config = dict(
    num_hidden_layers=8,
    hidden_size=320,
    n_experts=80,
    experts_per_token=4,
    d_expert=192,
    d_shared_expert=0,
    hidden_act='reglu',
    moe_layers=[1, 2, 3, 4, 5, 6, 7],
    router_score='softmax',
    normalize_top_k=True,
    routed_scale=2.0,
    balance_loss=0.0189,
    balance_bias=False,
    n_groups=8,
    groups_per_token=3,
    init_std_router=0.0319,
    lr_router=0.000999,
    vocab_size=14953,
    norm='layernorm',
    norm_eps=1e-07,
    tie_word_embeddings=False,
    optimizer='muon',
    learning_rate=0.00265,
    beta1=0.9,
    max_grad_norm=0.5,
    batch_tokens=131072,
    max_seq_len=256,
    train_tokens=1986000000,
    max_steps=15152,
    dataset='wikipedia_en',
)
Below are experts of layer 5 (counted from 0) of a mixture-of-experts language model. Rows are named router (the router's row for the expert), gate (a neuron's input weights, with its number), up (a neuron's input weights, with its number) and show model dimensions 0-79. Each number is 500 + 40 x the weight over its row's rms, rounded and kept within 0 to 999. Numbers have three digits each.
After each expert's rows: "comes after" lists some tokens at least twice as common just before its tokens as in all text. This comes from a sample of Wikipedia text that the model never trained on. Tokens count by the router's weight.

# expert 36
router:470454510512572485545518448522506544492508511538498514517537515570549577436526422538520609525530500555470480493431526417534553538535539464521479470474509504579492495494541507518426560549495460504505458491500538529491458517517525521543503488
gate0:500551600497508497481476508482461509481488505510494488464526515592431496580470538478530584480549480368498461472525479476518509479555492522477532521463450485450471451521405488525490460526461475532501483526560459491507484463437461536451517524
up0:508555505546532517572471487491504530515479523562424493476511476506472483432462492447462474540504492555477589542460502536544442509537485520605580474481601495516510509487512428473605516501460521524563512541467522529550519491565530385585487507
gate1:487469428545462513467522504516449471492510513489495482551548506506498497494485499471507514468574499495420454479569500494537493534509469473529415514410475455527551493497527447511528464479522512521476457469443535499486429489510499512547568457
up1:482475526507515520579540435513478536535477465554511532469488430487602542421416502477507503573557553518543492503577539517489508501511506560541431459582482519429440481512508495459513540492490509461517537557563512511485484542473453488551573520
gate2:540521596472466502515486481475516529460518540554502553493520467496493483526553457507522449548450509483450495563514590534479574517425482513520518459530525470503496445567647604444501517496429580505540450522543544458497494486510496497450544556
up2:496416408564463516531439470474514483461509496452498425497528516503594539473464558510548512480494475521472487497443540524551463497525517506562540482481513546485530520515510450434486487502540471522469517559541542508474510433529476437573494495
comes after: " (", ", ", "1", "2", "- ", "| "

# expert 50
router:466447535540479504493536484454491506477479462532516563497518486547511496524493512526513470414460544513504541521463478576442454523469566470515489526489474437510508517551486496460497531546541484507468461486462465508496568509448434486516453543
gate0:452413463561497541551475518454445503505516466478519472515483457527514438518540493512461543519385489512485508565471488532549435455505484518485533492465498507518514558475532550512545500506504479529509523463514486479473522492489561478441467542
up0:490507474550503483464481463485534435431531459460543458509508431455430416509497532465527423509451450477491503449539452522502519454523511474510521542477450528450511522507500446517481505541582497524418429517478506535496496540505449439490478497
gate1:422455541457414524465523426431483579493520506419524480490429524497509500496525565484529453522476542566437504482489487548466488500450459503464459494511514534455577471462424535524562483534496448521493469566530460477501494523542468524535571557
up1:522421461508466492424535520399489546501513446446473524485471532562520510461502584524504546491464517556503511526486459554577442511501462472510502497560519528500498489516410519624518426561488495520501475459518486537506494473461461483435504439
gate2:473506562497471561574544521514505489539501511515485549493542500512500452534450597497491525509481512557538498557472476482506572512541469484494456596497484464418404494527458576530561478536475478435497475507547516548533504443499472446459442564
up2:520511436502500473511478456512527459497463496492494524468498523527467579514556541541484507539575503488544480445457468512482550479410526540515442542512481556529493523558488453462536513463540478500475490445575508518502539445476457498432508493
comes after: "\n", " |", "0", "% |", " |  |", " | "

# expert 79
router:462524500517609562519488488461506529537482469547467485489505509569450513543574509472541432468521464495537487527424500402467490500562543446500494536497493413562534560525469436546473533484389534517432446611532488548432550486536486492446477530
gate0:568521406506504570503452440436522558444537502530479564502427468462524526535560583505549445555519473508521551457438455467486484538485470519499485536504526467578537424505539446542496483510551532423538514471426536513536485498539495492528499468
up0:488475528439503636467481483459498491554551450472511547533467568545472517401500528558505504503491494473538562503481565589560483472464537482561494488500451473548495604512496533477443471545474521540478514448480580536398497490474535490477530498
gate1:492474537470440531454512488490561500573482555596549501447448509545484482553609520494498534479473476494528561530559544509463543547436445463497557522580526543497486465498421549506458490523503522483594513497447441470445535528562518591462470503
up1:485547426467514559591484516512506455414427508517519493555427568456501416443519435471542480542485548431563507469557515553511458530582541457551501472527468544550470444536485510516506477484566511559488480440491547478437487400539523524562503429
gate2:554564511502487435452534458466508556568492528541538461420442472402465493496452444487595495465489496564476546519490542501542546547565497434428528401519531513519537507449552419520527482462476506539459481487463480502556471501516441489452476410
up2:433524503497459522461529416534484474473521491528494500534425549529429480486458480488438533527530468562504482561503499485540473514458500570438518451452450539452500465456531525465505478573537501452477511497468533462411447488459478526464532497
comes after: "2", "1", "| ", " | ", " ", "–"

# expert 25
router:463497512551516527496568484513445452536572433527463444516511496469552484539500487518487546445497465537524463564487555544536492465572549481487552499447483535406494499486524463467448577470477533478543562439474465530442510512512499473456510409
gate0:560494469504536550550576429496495511550514446549542522506489518461449455532574424494531484531547425553522465468513476490466520528509398556421504519471530496502499447492483524468489490498449495487527447532446450558471582459552458572489472450
up0:447532476484509425434503522546525480513513514516511443470478552490402534502471502597454472514442424470450490506565514553488442525564481515535518504394488495537434512499482512571431496473506488529557484469525477559457489494481542584504521563
gate1:472488433473469567516493496519453498481545482531493450440495506539487476470485470563496447548620528566526551465518404519531516528449528475461556515437531551520507521509498552500420589525597502454462500466512448522460482525534526463467476491
up1:510486520462560504446534579535471454471519467475495488543481508575531539530491531470545458436577575514469536419508516482516485530478535500473496465549584548472478522488499505483471470470492519480466481495571557433490473478524496419559471479
gate2:566576549499542576497572530478432562516493473555436446475496491509464473443528536458526491472519585499553483583520533521523474487483595467538477418471559526414477572510498450484510506473483517481507547473455512521493562497541469516445537427
up2:581457534437490462507499478499523464555444509495454508523475523486423503478448545493495482531523576504492559470507532464442491514486506492477485566501506490480503420481480459442493487550519471463516455468513546461474488518524477509399497492
comes after: "°", "\n", "′", ".", "| ", "°N "

# expert 75
router:502438512500497496534497560485465485520497449487481448547506475471511483552487511516470492454532486435503415545443518502397489523528464462539447491498461480579504499517519499565455543399482517533507529486575468415495535500510520594505512534
gate0:517457445462514455522516539461491500563531487525514510515464485492521509520542508382536467457566526441554489514450435529528506540491536561487523533536504511539567508557498472527582511561572412459474547507554504507452510469523574495489558510
up0:517492553518511515523549478460499408449434449567523473492540493535457511551498533516488492502415532528506501444531488524538491498458523504514457531503516529522573475475510528495458521466455518556468483535616563558512555486468501540497494593
gate1:492422463566502511546573521521463472514545513445556480447594503455492475479407528513471495491462471554560470455464445522461552476502549508531480494519518564484494526510529549521459519513475465475457414486483532527523543532557515475512487480
up1:487505525537469465491483464541526505543583558419508523503499501512530529547550576547552460497498494539420425524491469491523520476488425501500442500534493484518442498455524564497497454550512448480518459504503482525468579521486489508458522460
gate2:573597484536561478484526493533557574530523534507493450451506494473499471511507480552511502463539558497496486425478538478479556470497537495539468486457571505424513536522520493477517498503499459445460488488531492492532570487481459523522445538
up2:517541495490525522494423481541511519527480492505539481487564542453513527534510487434517438567528497549458392540527568459485526436495533464473504568524508530495491492515508407510510518468466468459490455497433458489516523452483569485561547466
comes after: " | ", "0", "3", "1", "4", "5"

# expert 35
router:438502519521520474548568531517494548475483431503518525536513530520537499544506517525457406439508450468448475563419439496447462511487537468459489576544526487560490482515484446557562490486556559522450472507461513411454565441445422483480478430
gate0:495547451539501425554472494540472490497562539487485542507493447472526500491510453457458451507510542550411525503515493501488496512444556432507536494448473478544487462568453457556593499483489537429478490484532559563471509471384516518571428467
up0:499525399492497564493517496570439482544488486547600563487504517504468483498450540474482538507536475451565531580521509430486505503453532523485483542507499534469513477461532492458518578424547526553503535544521486498448502473535504514493492543
gate1:505443576506437400524490528448515515496492486479563473488471548527514523540501505525571487466419540476488440490464469447475532533506511542423431476489431524539517478553443518519479486430440534535545539483469510472504509574531482534530476471
up1:568524563487531463548483494579526462431481497554405539494474461450494432447520515510501541548482530495480540545534456492462517495500498580512491533538419472440468528437554563548522471467539487466483435475401502512435435490518471439466445486
gate2:520452557513544433501485541494529461576465488545543472562493481480477506519483535495519520515426476436456533563488512514514519491520520524418557482437554490460501577503505477503577455408556505446465502593448497440491491470534522523477551546
up2:536474505582424450543484493522499489505506519484550538462413480521496533473489457531485614535439470459594484457503422515561546556538477491447464516564442466489418508523465542469480571479511494579466483503442452534503507471487558515540517501
comes after: "| ", "\n", " | ", "–", "2", "|"

# expert 51
router:431449472494506419511496495455469522483532471471462478484537492523494540494492569528483539519581428501506545562482492582451480557461522497508461515509464451580483467487489441526459563524511573491480483496496554454509584438496379528464485533
gate0:585524496537453580492552528515505564549564562405501462507531512533443460514501516513528473550494537590531524523464536523421493538503470496455377506461474474502513532558513469483504627452461552514471511449492527538503527546504514482575537598
up0:509499457561500443531450491536502521461540519469426461541552475479431445487504495429477525448459541494508525475512561547458464517480502534494484453508491507541534432437437482520609505488514523568484587469505563421465509525510387523579475539
gate1:522422462429547534457489494485527507589477541546542504472470405519536491475532466507509525490533482438473516469554445547492533521489528493440435527502536519507494505501467547558544546518485548500559466484584490425517494500455483443524560492
up1:443517520502508525516483535477494494410476441472552508469457513514481460517590491533452393558457473520543457537462571439533489477440470512452479498458439528483532586438549567452532562531575508540487456476592582394489530511495493426522537460
gate2:526486428489575516552496437519475561474505486501542484499433456546552446479506485550509485500488504525469466523517558528560506469516476485546445553591521508450569526553458421456466524543598527536553555466431461485575526551376487494551557462
up2:466545591491465462454483586547525455433471410489551462463504488571572531470478477550544454488553507481496447549458467426616480503443525554513508409496514534448567462500583542483522511576553537442464450497486558597500533512505458516459539484
comes after: " | ", "–", ".", "; ", "| ", ") | "

# expert 9
router:517551502508486463545520551483420508551460464514512484571552523492514455536419489444520480448459550522541560528565520522529430554472496488494545542458538480478450440501455556539497518461500459517483519520472461497479515516501510527521504508
gate0:469487473430477509441522486468562446566449488518530415562518447537469586477443517447546458446537520516439554551537449504503484590489490524511534564499448493492524442521481553524453524532504456516523550469509497486516528472505488529482567451
up0:548505507501478488485424513530531489555558520502481428490500496546520477422489517453504487554446463551515553448424528461562530463521543547476453487490492563537596488505552442526498531548528487436521491512510534479548448480411493492543619539
gate1:449517475510530460521521481440532478524473583555475480502564529465470462436487558480508532530567475505411490538464489488521485507552517504478475474451534450462468530505503522518567498532517505476505566424535486536488461471478430535499475491
up1:473449530507570510508466494509558503495500512452502505507474480502533479529484491485461567456434496481531582577526454488537533501524490556548464488457519541486487455429492526502449450476512466499546575526447502456493482459439508518520536483
gate2:466526538470490582468484461478565480556497522457502449463491552500446499563447473464474484470516442471461459572507544468514485532545503498486506535476510465515531512518510583519535571508506535529489476547600496546531468515519441490458528446
up2:454477559515456543507507523428455514544525459515414501481505579478447498463484534528455557587500443501540459510532503434532446445518535421479541467539494513502512567509545506458551464465491531557479493492538499465570479522478514481467545499
comes after: "\n\n", "\n", "The", " of the", ", the", " the"

# expert 3
router:438564462550561518510487510446506559456545431526468500447570487528595473465526514451533529492518422454500506539534537467471492494471512495472506502473476437543483536494519448488526530535448584429491463532437515429463489472507472486582519456
gate0:479527502444528544505485436514510497491530484478506494537426489456494552583509426497475567530484559491523463530479517576466508464543538515523443427485477471554584523463532490533550433505515523510406482559513459469550420562539564492479537565
up0:558441499497469536531512516491494511499543441471489542394505461547476505469502461513537482441535471434505561491489450517447495472463529490532605528498570560433553555496491546483481548451506488536469505433506531444491488473444545433553500446
gate1:543531473476477514560437463463444496463495480474496500439504463535518472492558473462538578474493593488521568453468479460454495462522430488468460492564511484541532480524440489459500523493532486457498475510513478498493479478575488511453515537
up1:544490464551503509474468578490490471530496530533533577505501514497506509511455555493438536593531495462507474449534493531443519425459399446626529489515579552464390540570487500526495505490498464483489496507517517490469459384460478470487501506
gate2:537497443452509476482484520501466525500518489547508566459544508454515537488463410452531531482494492526520524532471572427471494519451558474460514466478495442576489556467430572559521555524551470508579585475539520479474511485554459486473499511
up2:551523427482518476494494453521491520491526473541483487485507490589482464471499490475528542520482490471558478489488559463450559535537526551499491553514451508516499479544490533436529488511546543529453542450513461465566498530465516515429511583
comes after: "–", "1", "0", " | ", "2", "; "

# expert 28
router:520466509576508510509541431413490506437461513546561437532487511469416463534550493464517557511508581549521531471470464518438543594517500480437563484506505429426445546478547518503550533487491490485453489561514523517523497489507546429504494562
gate0:440402512477558424474547450509528408483485477490505520484456513542497438490466513511548549473495553531533428514502579536524456519440509521470486524468521492509527442550525513475497458531445484453537475446537459539453502495533505523523418509
up0:477463478506457516540550470544508588483472521450571502557550502501563526435463523492574532528536509522520450454508523488474471540519471439526518550469477459547482565539429513474550508520530439503549530493451535496485535535541522521496463419
gate1:476524473500406484509491462503447544544506508478503495532447463423521530585480446444441556552481505453513496479524460439449530510569456530548443530478467457474511461452498451457471517521518544513590493445491433488552495492476472463457504516
up1:521465463508531500447455524557543386487435489410471508527482460560517468512452481469491478449501467472466513490499448466555455480459521455524502453511515477527511455495512538504485472489467515550458519543479477504466567564556502476488473503
gate2:429517552613534498471512483555501492476539517483515427549548544497480531540514457472495525505467442496454494476539458469498441535517515465487476437433519561549479474512574508435459568418512519491514504485470464553512530504565520485499451461
up2:467508494523523505465436556437495480538479469550530498524514517491474439468477479557533484559475559463502486453460479488549455554536531534509511509488517529533456498478519492509469499578507453471542499541492461532454468515517550516496562461
comes after: ")", ".", " |", " |  |", "===", "=="

# expert 22
router:410495513434489515506557481464427480550515476541495512519551504550507476500494445462509526492492493503516434515497456587474466519547483403531461515489459491525476413515445470524471524484509515498505492515472510474569520470480506551495517571
gate0:485444468473512558561512554530506486555514449538485533468494556452547500458504593500507482504425526501449524520506516599488466561471570486554473463491561471507548509521578484409481492533494498501532543499551525479488483497446459451510494521
up0:425561478544551568504515527423471601546495549501487487471561509514468534549547514473368515415497465532510560569469519541451459507509525502462492530543578472464458526445459485465513450489570477472538518429499517416509519488459550470586548573
gate1:513481474468450479371493517521485567482468525453407558506457509469454516448498530504546519510477467429524460528478531442442519494493543504535486480543506495461534501500449575468480490461537495487477471506588412452493531445455489576486499483
up1:554489459549509498489568437437505485532476513499524482534439554485533544478514497543485488516551510512495529532442472505443470516560529462444522442448544415443444485457522477544454490473511500532557477503518495506552542511467496469508463537
gate2:468541486512498423469484458530539487410498438508540489532508485465465519467508537489483475561524484516553607504506480554519483521464576484517476509542466506440512468463456552502508562479473482607454490450442440550445488425467524463487486472
up2:532472451494483516568493470461474490521503501482469503440498513556526540474542495466555482477482451508543552512554559568485520485464580539463449453470498495523566500491564467524490460460459530511442521536506569532430546466576512609549518502
comes after: " | ", ",", ".", ": ", " ", "6"

# expert 68
router:493562485550581519476462511425431471523446442532442494529505497504530545466463499492540482476437447499477540523444570490478529541466566492465516513476505486522551521476497511531532542421481477501468496546507544525393470517499518579521523468
gate0:483538609534556545517548494572456506497540488503493520522512514482421437548441526444504436408516483520479563432471537525534517533548535495497515460601489538529574514500543550497589497463484480544549465509497573440489513498486502527503522459
up0:494500501489451516436390529450489466542452499496572460547448541530471563495578466576495511546543479482506488485539480439464517440521473462550509564490530442513504508509544493536489542474537412472493533429529416528444503572537485414448420490
gate1:450445566508552468547458545533469439439459460495463506534552518453435476446493479501548471529503558538536525510512479548565474572500461481436463439550512542578463475418520460516573505475510546569500460524509461443506453569497513524448497497
up1:438512523469565501507432489499453555440527560552471546554491562548555501546488481472465397516576617496477447498495462466485532518492490495508512509567467526444487504494516465509517484541477527507433480473498488481554503504458482538354495484
gate2:498503457509589547603461518494491546538461521586450531555484504476477470482480507451569483456481424468513590492458497523556538528520529482538507485533483452486564507505525501469480530456482491468541471501522392484504528588547545490492591464
up2:505552468442514467474623501463494541489483562448551507485466386468490511464592413523471502505438547448447469481542504481438506518526481454448508423477582567547454500532472472512497471411433516452423505492546497449441548518501524471482465532
comes after: "\n\n", "\n", " |", ") |", "====", "==="

# expert 27
router:507517510534448512522516431474428503504495528617435445554522507512498547606608508441510510514509491511470506495481487489447477585524537400482562488566518511482490504501563526546471538498470507485476510554532436515470549509543497484475484521
gate0:465503565531501525472521562557508483489559529440495487444458502509440583531541497438535586471589511475498493512496438488526561490502482508431430558501491482404503541546484485490556529475482477527469525466520476471463509478575539518475484531
up0:522480496525545486483549497460464428482391514517573510531540464523491538507463557530465429533469513536505534473471502515536533513470495513562514473460504507527495532439566440545478441579474459437507498483499576462453545534459563468472451482
gate1:503548494447477557453493514457484521443622510426557490423532500465477485460481460434500492529514507576501559523539524478474504536491521502493529491513471484532566464532437520493498468567552522465514457521507559493466502514504476470518467514
up1:456425505548530494508560514581446477442502524425486457487494528467493531520459430569461542513504464526467534492481489507541470501544489491483450498493478504537531484519555517465415451447484445448481550505534508506478471493475618507526541511
gate2:543501481545493457507493531492444487471581503536489470449501519506527439493513460524505477493485582529460493428504484575547430472463500467462598538477545441561411489510476480547524503451429473467493464451467477515485484508571529502516544468
up2:509567520465521528525503543505501525519501564492493531470495513499525501554445453535510485506510476551542523522436496487498578502451572463496473422535537475543436473530580488487508479583562422536448503562501455540637521557561547501455425512
comes after: " |", ".", "\n\n", " |  |", "==", "==="

# expert 49
router:485478475496528464556479537542455565518570502504452415463549476487529516454520496438478543472482465496550472507538455465525455483420487496563464477485486480501431467506431559502451510433495446439466525488475458445472543509444549520468544515
gate0:495579447530515451412463544522520524507447578557562503589531486513496544542487538556522508458506517485613453540496488509439502531537424500474510531483459486530434525492482473503482495572514490462511503517504516561512509494472525588479416568
up0:429585528595472413442502519583494486494559547459467475475466545461505454506480491452469458489526522541530502524467526504418563494569528574472546505434470472443504539494555555531466498505479497520547460488509464464534551519550468461519444549
gate1:459575488477498467537489500531513500539524484497462488455526459499579452511485518527431497432481495533504517566450456484491474538509513473482447575545522499501527509474501503580539468537553488491408470518430498524475510526412546473481520557
up1:449517460426526456564451609525485517436592413538466475480550465534493515462539524589517537447458481504502521506541496491499464478546440517482437526445580472520496485538484500505526461591562460431460558489548553594535487461519524422451481515
gate2:556526549467530520553541499509501534491466485556541474518494452483551466505522496508500483444468459501519475539533549545563439499410513465552469508436445505515439610518526523510479458497525454514530508449538503469482513529542546441487496495
up2:556524438573498511473506416416516537535397489475492455526547508566468544480436496458540471420476478438474534440430491491495450499520545472485480517503572479485485507492524509515549562535526485482485483526551419520451472477518551531493570505
comes after: "1", " ", " in ", ", ", "–", " ("

# expert 61
router:415517555559491545459559478445481496495433521550521540509522512497533563612452473514455490448498473509525494435491480445509463454454563447485466492498495515526439524498537497505501562603511450487496605546497487451445559481490458446521454551
gate0:498594506513487490487416449559416535526443527467458532500495583498529508530520451557593505495507487534490465496497487413564467500494510433494514447470486468498540480461496494439538531575527519506471515511488472466497526461458493535460568462
up0:546492461529543575505422489482468516596475519485510479510516541466465527553519584595518527527482532463505382462409502562529488478482449528559505424531445443463547485515549541483523499509477540497522561470487516516439490464487555485566495463
gate1:487464463448558526445486458462460551544542526471489407493496516511470448474464517477492514542447503534545426527501600435455524488574394511514487550515490579406468502493513543547494489516579497540501557477486485472428556458505557478415523521
up1:502513441510469568528490447483523535533466465524422532493502433488492536419520482426490561546449533509465492390576495494469561506477513552459533550464540537540483438480496582510462377470535549534533507535539461499553460511491480466477524565
gate2:506419496446567511499538427496469476515522541507498518538511484521522534490530526492484576490522488507571484493558593466471503466535524476497480498518414493464425442491554528558469500421546461477619550547487539484511495509458502577448496568
up2:503501540476498547481450442498460520510495491457419446514611588505574447478497510467506514475438544519478522596484503485522494562523426534466495551500493447432545538482503455528569507496477479565523527410538540468480428454563501401529552537
comes after: "\n", "-", "\n\n", "| ", "2", "|"

# expert 16
router:510478536448591540439512480518454512474483518562537465514470548456511480489474433571472565496478452540504546509428505505513594484471455443547521536467468455515537429505419529420524566531447481518581514496513491493397480474575419522515509530
gate0:518577525399542410454502487447518592487467516463464500545472474557563511500496499445498455511478505607499539463451530523556559520532493435535527513480426527498522479463475549437437422490463548514536565496557467548562472557499538493507462500
up0:493521573507547533546475521503518515456448458569538523477450452557537445476478499455444565515517503441477457441552439551480462517504564555559438492449514526420429532530545529526486470553494481464490582428508521430447486439492504507596506481
gate1:595473436503518503520498478557482480502580454510407515559455437527481438555502444557491447534571547535498547515577541529506500474535477497479536513441482503530521527480528500491440547535488421517436450529480443447547517538523496622505533508
up1:560465504570419512511477434497519460515481483579466512501479434528576501437533525533480605507462467517548552571499544498474482536509575532515454490528537508470457488559582497516446506478450430468532543491467450561549446487502460522489505496
gate2:479527515430506512474507519526454587484481468436526546453527508513580445475473531518480527505441435513505495518538506457518494518468489503519533558561487402540540530546588525459515547483452565499516543494439484555536548464556526505509519518
up2:419491561580492539460523466489438397514541541547462529497484478503471509476562503509541570502495528410467549457477475435487492585510473512492491533505487577524458536465441533491450529497508366450533479521492505497534542497515521491550526528
comes after: "2", "1", ")", "\n", "Personal information", "-"

# expert 5
router:461569556530563586485502557471565468503467591569546503490519525488465541511509485494504564523358514499470512454576534441460522531454517511469514527492433479454473468526469461486490591521511514487534504414493413549474465461526470459569469492
gate0:491456442466542502472546496485547552535576454478478441565456536517538489420460421474511483524495522497495507536550541526522559515508483525509503487486524496516495499568556519439486458526576506467532501445507458510464438423502489481394469454
up0:472554507578455458475450508554432409463508518464545458498483481532463506612538536455513505549594594533493492556569543501545465537469523556549492533523468477487525510537479453434541542466563513544484463488480510473490499474505478551538518493
gate1:513466519433482536554465540524609501599526488515566496605452486574509565519464537490525557492592521622544531488557504513529522477544501467590470458500497445478484469483560508496478560493585486462494457515474516459549520460536504520465479499
up1:501483428511492539542523495541474449446555523499504479503480515448504449529498497536502505462579548510607481512535492545524432558547481554437420591562503514486538451574557472502526472430497517382488468502492440507536526492466541506488540524
gate2:447531537546490411512543522476490512482436457534454461492467429544557486481484578433446484531379480469488541433385526567460477564494520520429518462546443463513444470492462444536494512409570519534470470492606564523531527478517495535582458473
up2:484469526528517494473540460485439521492442420477458513453436417559533512545491553483466534507487463520478524575497472496548569546529433509447578459542486477515492468571455540555492479463504508453540521504519520558488553500535512509531436492
comes after: "\n\n", "\n", "1", "0", " / (", " (age "

# expert 56
router:557565520484474488549489474444457468456446507539436479531612538473580509474502434485542478452496532515512506504544495536488554446483515455536465526494498516460480450482483515478517522485488496506564526522524477529497536583501452540505557569
gate0:484479516507473532456465522390516481479573521510453524531524506516486567515588495500449495424533512499531533478499455484562539505516495577547597520563510598499490502576521479505529511498568484529541508566532496525533533619490478425564432535
up0:541477509471505536508532546537510483441472501442521527498588502572534507574521439426557475517509505561492476591432519553517532476449494524488471460492605483537517424542466520547542522491554485526510595478512554591519478468573480483494493457
gate1:484588549550462504437440533485405524553529474473517541503459501477489538458464508448479514482475521583468507515518477553523510514531452532458518501460437581492537447426485456562525505524457539492489509509488489462522497505491463512439571529
up1:411536509492504597429529425466532461429489459498404528571532451487525449496532537574468559472449426470594511556470546466551493478541556531560465507479556458509468499501512544493409408493603516456525442500507517470431506546434514525460488494
gate2:463561492555496488542453427468461517558519498458508547447554568559472530465397443516563461549519520511437493495466486530549534499427553543505500482545504518540525443481526507512454472525505521475529455521515448522614471566509475510491351450
up2:472566470517484522520498452572569491573491521486498569492503539490469561418479462506453493437519506524483502540473408537507521508612572520533493474511498541566558469515471464504502514457611527533501524401481518529484465549469475459507531503
comes after: "\n\n", "\n", " =", "\"", " '", " | \""

# expert 29
router:538431499496483485491439479511380528553496513585502462469549535477508526446555527479489434484509534554527454514461505447470469544544493428491459484519463513540457584514470480544555505518448500609563484521529427471453577545582532468455512528
gate0:524464514477510542511525544582597415501516545451405502470452534465547492513503494546464502538422461566568471453519556506527444564478422472519492515478451557466430484536559451477498560514468528557506524520457486477521484437470538499401444472
up0:534527429562523545484565433473518513424458540500490502577502579519457556499499463536478493470518438461544445468480586498556421557524510536480502485498456463451561495491470525485511550534562432535566458454473535572465519470512523521496498549
gate1:470519479595497574528460493511495506541493552546500521608502467496566484534617533539533481551473578475434526476436497442523491521543491514500482412439469501505503640506509510523483504420494436499557494463508517468527413499439456490509481524
up1:516470479593550477501498517501554521538483488549518482447529503507450562457564488554500515501480473452584508459505493524579449538454557502540486543548486543580549483549497476514450461524514494530506493540498513514471524440500548487542517503
gate2:462575498517563521513517526442476516444450530527525501518442523511436560473525501551540403509525524462447495465489519503471546447515530474544447512488444445470434474463552442485488542507527516478497439501481472514553510507537559455487492427
up2:507510494480493540504501505562575559506527472447477488494509395542530540492395469480551576555515540481463459462451510562406425513465564494501550499464526480545493472433517423499425459548505523471474593528548533461471523530475490546508450484
comes after: "\n", "| ", " No.", " ·", "| L", "p."

# expert 2
router:538515459480479532520465534551528492576509534506472513452475547502448440507487460498573518580470495501515443549445522518512521521480422491564435498555488594502503446459472583474537506472568500476487502449476453442537529501507518568504569498
gate0:516517489533497459471465500432490502500548495490491499587573486605492501418407559426517521513526514540572538493469492443542480456456435553523492459478590457483534550450501528570461453512462528560452520413499532508595564482538554485481556542
up0:466561468487495442551512503516571496473483476444456496536566414516500572558420473562469557469482520475395530551498485472525530592515546587504543542496499513517484533502449520532517432447411515493456532539533481516603491449533519464506465498
gate1:555494506513506486519425569509496493516541559494499525508421509488390591487555507490528496493561565532504486563450442530519507464560488526505524530549533495516550501515435534514436521495485394533533537428553463500518498485518572517458458468
up1:497545496524537503509529541518541539491560428552493449469504474491435476520485478441480529557493505483514548431610517567477484519459601487536518494506477466482470496510513445553483550477555488487549471444516537548580476461548501588447528525
gate2:492452551549381530438433517488464503451473425520523495517468501540528471471480478490528510466422467553516533539443511461559537510524431551567597417456443486530551490503449527509418416501478455513545479549421396418514520439515446516454504497
up2:487556429501493465475550525485545464632494485546462551530450514523475462553489506482473459477558536486504477525507466465505497483520528488436509526465460494447467491481531504451477497463543418485529577544519486466509485493513511439470516529
comes after: "1", "2", " in", " of", " in the", " of the"

# expert 59
router:537422531532431529487484552509543441537515413541443553444557522482492536518526468502502576565552470513527501479491518489468524451441488493582499513483501465500488502417459505489571522452512473420536490424489488541439497492500530444506489490
gate0:464477556543502524447500491546593528526529449492499509491487469476444449511518479465440510430507511464515476540505415443514433517452571526440429524580553496534456506557523463505515476489554512479459606494455514485491450490423543530506497497
up0:565453501512541452480464475453514428477460572483452424567468537497507574518544539528546480552524505501512516538439539536395513521542549470442560466453475469497491430443488559412499431513489535479475443448478476517510473512498492516441548478
gate1:511469533462517504557511457536515522499487541576506438521500494511552560564509522518444570471527501480477495517501517474467517532465465529489505481596531470477505500454420515498505419506525514431504538511441553541486517441387505495487600471
up1:453542540504464467524534463469510536468462486465532504457551523480519532528474525470436528451468503529485486486475455541528499483527457511423429539558511462484568458489433528548481499526521580519537512482475457530484579524566472614474526440
gate2:497460540389433554499548508589516529508545563518573523514500464477504544473460499453527536485490568540434533469448507530527539558552462528445483518392509501488528522453491472439515542539441473517489501535450530509474525475451616532486454460
up2:526547525515513477542485460518493495506413530511471523534568500428490513494457458513432419525566512516532548572504515556457493533535504539459386557483519451491533460444462539498496526539539537497411476530497560473427524535450523572495428485
comes after: "1", "2", ".", " In", ", but", ", and"